config.yaml
n_layer: 14
d_model: 512
n_experts: 32
experts_per_token: 4
d_expert: 48
d_shared_expert: 128
activation: "swiglu"
moe_layers: [1, 2, 3, 4, 5, 6, 7, 8, 9, 10, 11, 12, 13]
router_score: "softmax"
normalize_top_k: false
routed_scale: 3.13
balance_loss: 0.00782
balance_bias: false
n_groups: 8
groups_per_token: 2
init_std_router: 0.0286
lr_router: 0.000325
vocab_size: 11909
norm: "rmsnorm"
norm_eps: 1e-06
tie_embeddings: "early"
optimizer: "soap_variant"
lr: 0.00234
beta1: 0.95
beta2: 0.98
batch_tokens: [32768, 65536, 98304]
seq_len: 768
train_tokens: 602400000
steps: 9613
dataset: "wikipedia_en"
Below are experts of layer 4 (counted from 0) of a mixture-of-experts language model. Rows are named router (the router's row for the expert) and show model dimensions 384-447. Each number is 128 + 32 x the weight over its row's rms, rounded and kept within 0 to 255.
After each expert's rows: "gets" lists some tokens that make up at least twice as much of what it gets as of all text. This comes from a sample of Wikipedia text that the model never trained on. Tokens count by the router's weight.

# expert 1
router [132  82  84 114 133 122 155 149  51 178 101 132 160 144 134 118  82 165 117 164 153 169 143 135 109  88  93  79 132 145 155 158  95  73  76 127 109 161 113 108 128 147 123 129 131  76 117 137  94 105  78 104  63 157 108 104 101 121 143  91 224 110 143 118]
gets: "\n", " is", "The", " was", "==", "==="

# expert 24
router [113 131 109 147  90 151 161  93 109 133 152 177 115 168 117 154 114 136 189 123 116  87 164  94 106 148 130 123  89 110  96 122 109  91 106 178 112  82 138 141 110  66 104  78 141 167 122  97 127 138 171 125  58 160 148 137 183 131  54 111 192 116 189 193]
gets: " |", "-", "|", ";", ":", " -"

# expert 26
router [156 145 132 189  63 111 192 137  80 139 144 141 119 122  98  98 102 129 107 116 116 149 117 126 148 120 153  90 144 139 129 150 169 129 115 145 132 147 148 139 147 119  88 100 142 115 114 143 105 128 117 107  76  87 114 123 195 159 118 133 153 117 129 134]
gets: "\n", "-", "|", ";", "\n ", ");"

# expert 14
router [167  73 127 153  82 133  96 155 101 123 122 151 127 129  95 161 167 108 120  85 156 131  80  91 120 125 147 149 145 164 118  75 147 165 111 153  98 111 201 117  86 103 157 143 156  91 118 120 157 135 125 145 127 117 101 150 152 125 137 143 146 147 128 122]
gets: " of", " in", " to", " on", " with", " from"

# expert 3
router [130 135 155  85 126 124  65 158 161 126 152 141 139 164 106  98  85 126 164 127 124 156 142  77 151 140  96 120 149 115 184 151 141 130 157 113 110 123 128 147 123  58 104  56 136 111  76  97 140 108 151 158 134 136 144 102 165 140  74 128 109 131 166 168]
gets: " S", " B", " K", " L", " D", " R"

# expert 25
router [103  94  92 101 140 125 123 112 115 162 192 147 104 125 172 118 111 116 118 118  70 143 134 138 124  77 179 168 139 189 160 165 165 143  60 173 147 109  76 160 116 115 139  94 138 158  95 122 157 119 156  49  99 188 170 139 127 136  99  88 135 149 129 135]
gets: " the", " |", "|", "-", ":", " by"

# expert 13
router [122 131 132 110 157 117 147 141  90 142 141 107 123 150 182 104  66 145 114 156 137 162  94 137 113 189 115 163 156  89 168 186 147 122 180 167 140  43 105 148 131 198 105 101 134 129  93  68 167 132 118 188 134 157 168  72 146 158 140 155 165 202 197  95]
gets: ".", "s.", "es.", ").", ",", "ed."

# expert 12
router [ 45 197 153 178 101 101 149 129 146 144 139 132  63 207 147 128 139  69 134  92 155 116 153 168 144 213 194 129 123 153  87 138  89 164 111 127  70 141 156  90 131 142  96 122 101  76 172  61 162 148 130 145 124 192 107 116 188  76 143 103  78 182 171 214]
gets: " to", " not", " is", " have", " was", " had"

# expert 31
router [126 183 117 153 131 143 127 108 114 143 168 124 160 127 177 194 131 162 186 164 171 208 134 131  73 145 175 138  88 120 115 167 117 127 146 134 178 128  99 102 168 175  83 103 102 150 138 132 161 121 168 204 127 117 177 130 120 126 122 116 148 166 204 133]
gets: ".", " and", " that", ",", " but", "s."

# expert 29
router [148 146  75 119 152  78 112 134  57  97 150 138  98 105 200 220 125 139  73 151 174 169 130 143 105 125 156 129 132  83 103 158 130  84 122 130 174 129 143  80 102 191  98 123 119 102  80  91 152 153 101 138 135 102 177 136 117 118  96 183 150  95 205 110]
gets: "\n", ".", "==", "===", " ==", " ==="

# expert 30
router [166 121 125 115 149 160 151 135  82 117 180  86 106 152 190 138 115 168 152  86 134 114 108  71 146 102 131 167 116 125 162 104 137 123 117 129  69 106 118 149 155 162  89  96 111 119  99 157 130 187 131 113 149 100 125 104 174 175 115 121 125 105 145 133]
gets: " |", " career", "|---|---|---|", ";", " record", " music"

# expert 18
router [ 55 180 175 199 139 109 136 148 134  68 124  54 124  66 134 114 112 158  97 126 120 170  75  79 124 125  89 112 127 135 120 124  90 113  92 111 152 119 119 105 167 155 168 180 107 164 133 147 196 128 156  85 195  86 115 136  80 115 255 107 132 158 156 169]
gets: "at", " of", "ed", " the", "it", " in"

# expert 16
router [135 129 170 124  71  69 114 115 138  93 151 105 194 197  99 164 132 161 125 110 128 164 166 170 142 124  78 147 148 110  93  60 106 104 101 156 135 125  89 126 121 129  77 117 122 149 186 116 138 139 147 143  63 112 150 138 142 124 167 140  85 142 107 190]
gets: " and", " the", " in", " to", " of", " /"

# expert 2
router [189 110 151 140 132 124 148 170 152 127 110 133 113 156 139  49 157 165 113 140  93 123 168 122 113  74  40  87 141 151 123 146 177 145 158  94 109 114 132 136  78 108 117  93 128 110 115 107  71 132 163 112 139 195 102  88 155 125 137 163 123 132  72 171]
gets: " ", "=", " N", " S", "|", " a"

# expert 0
router [212  69 119 100  85  83 122 152  86 172  54 106 229 149 170 162  96 134  92 152 124  86 175 142 150  83 124  58 107 149  87 180 130 111 155 158 135 145 124 112 157 140 131 126  65  50 123 118 149 177  98  96 206 110 158 132 143 134 131 155 132 126 132 142]
gets: "\n", "In", " In", "==", "===", "The"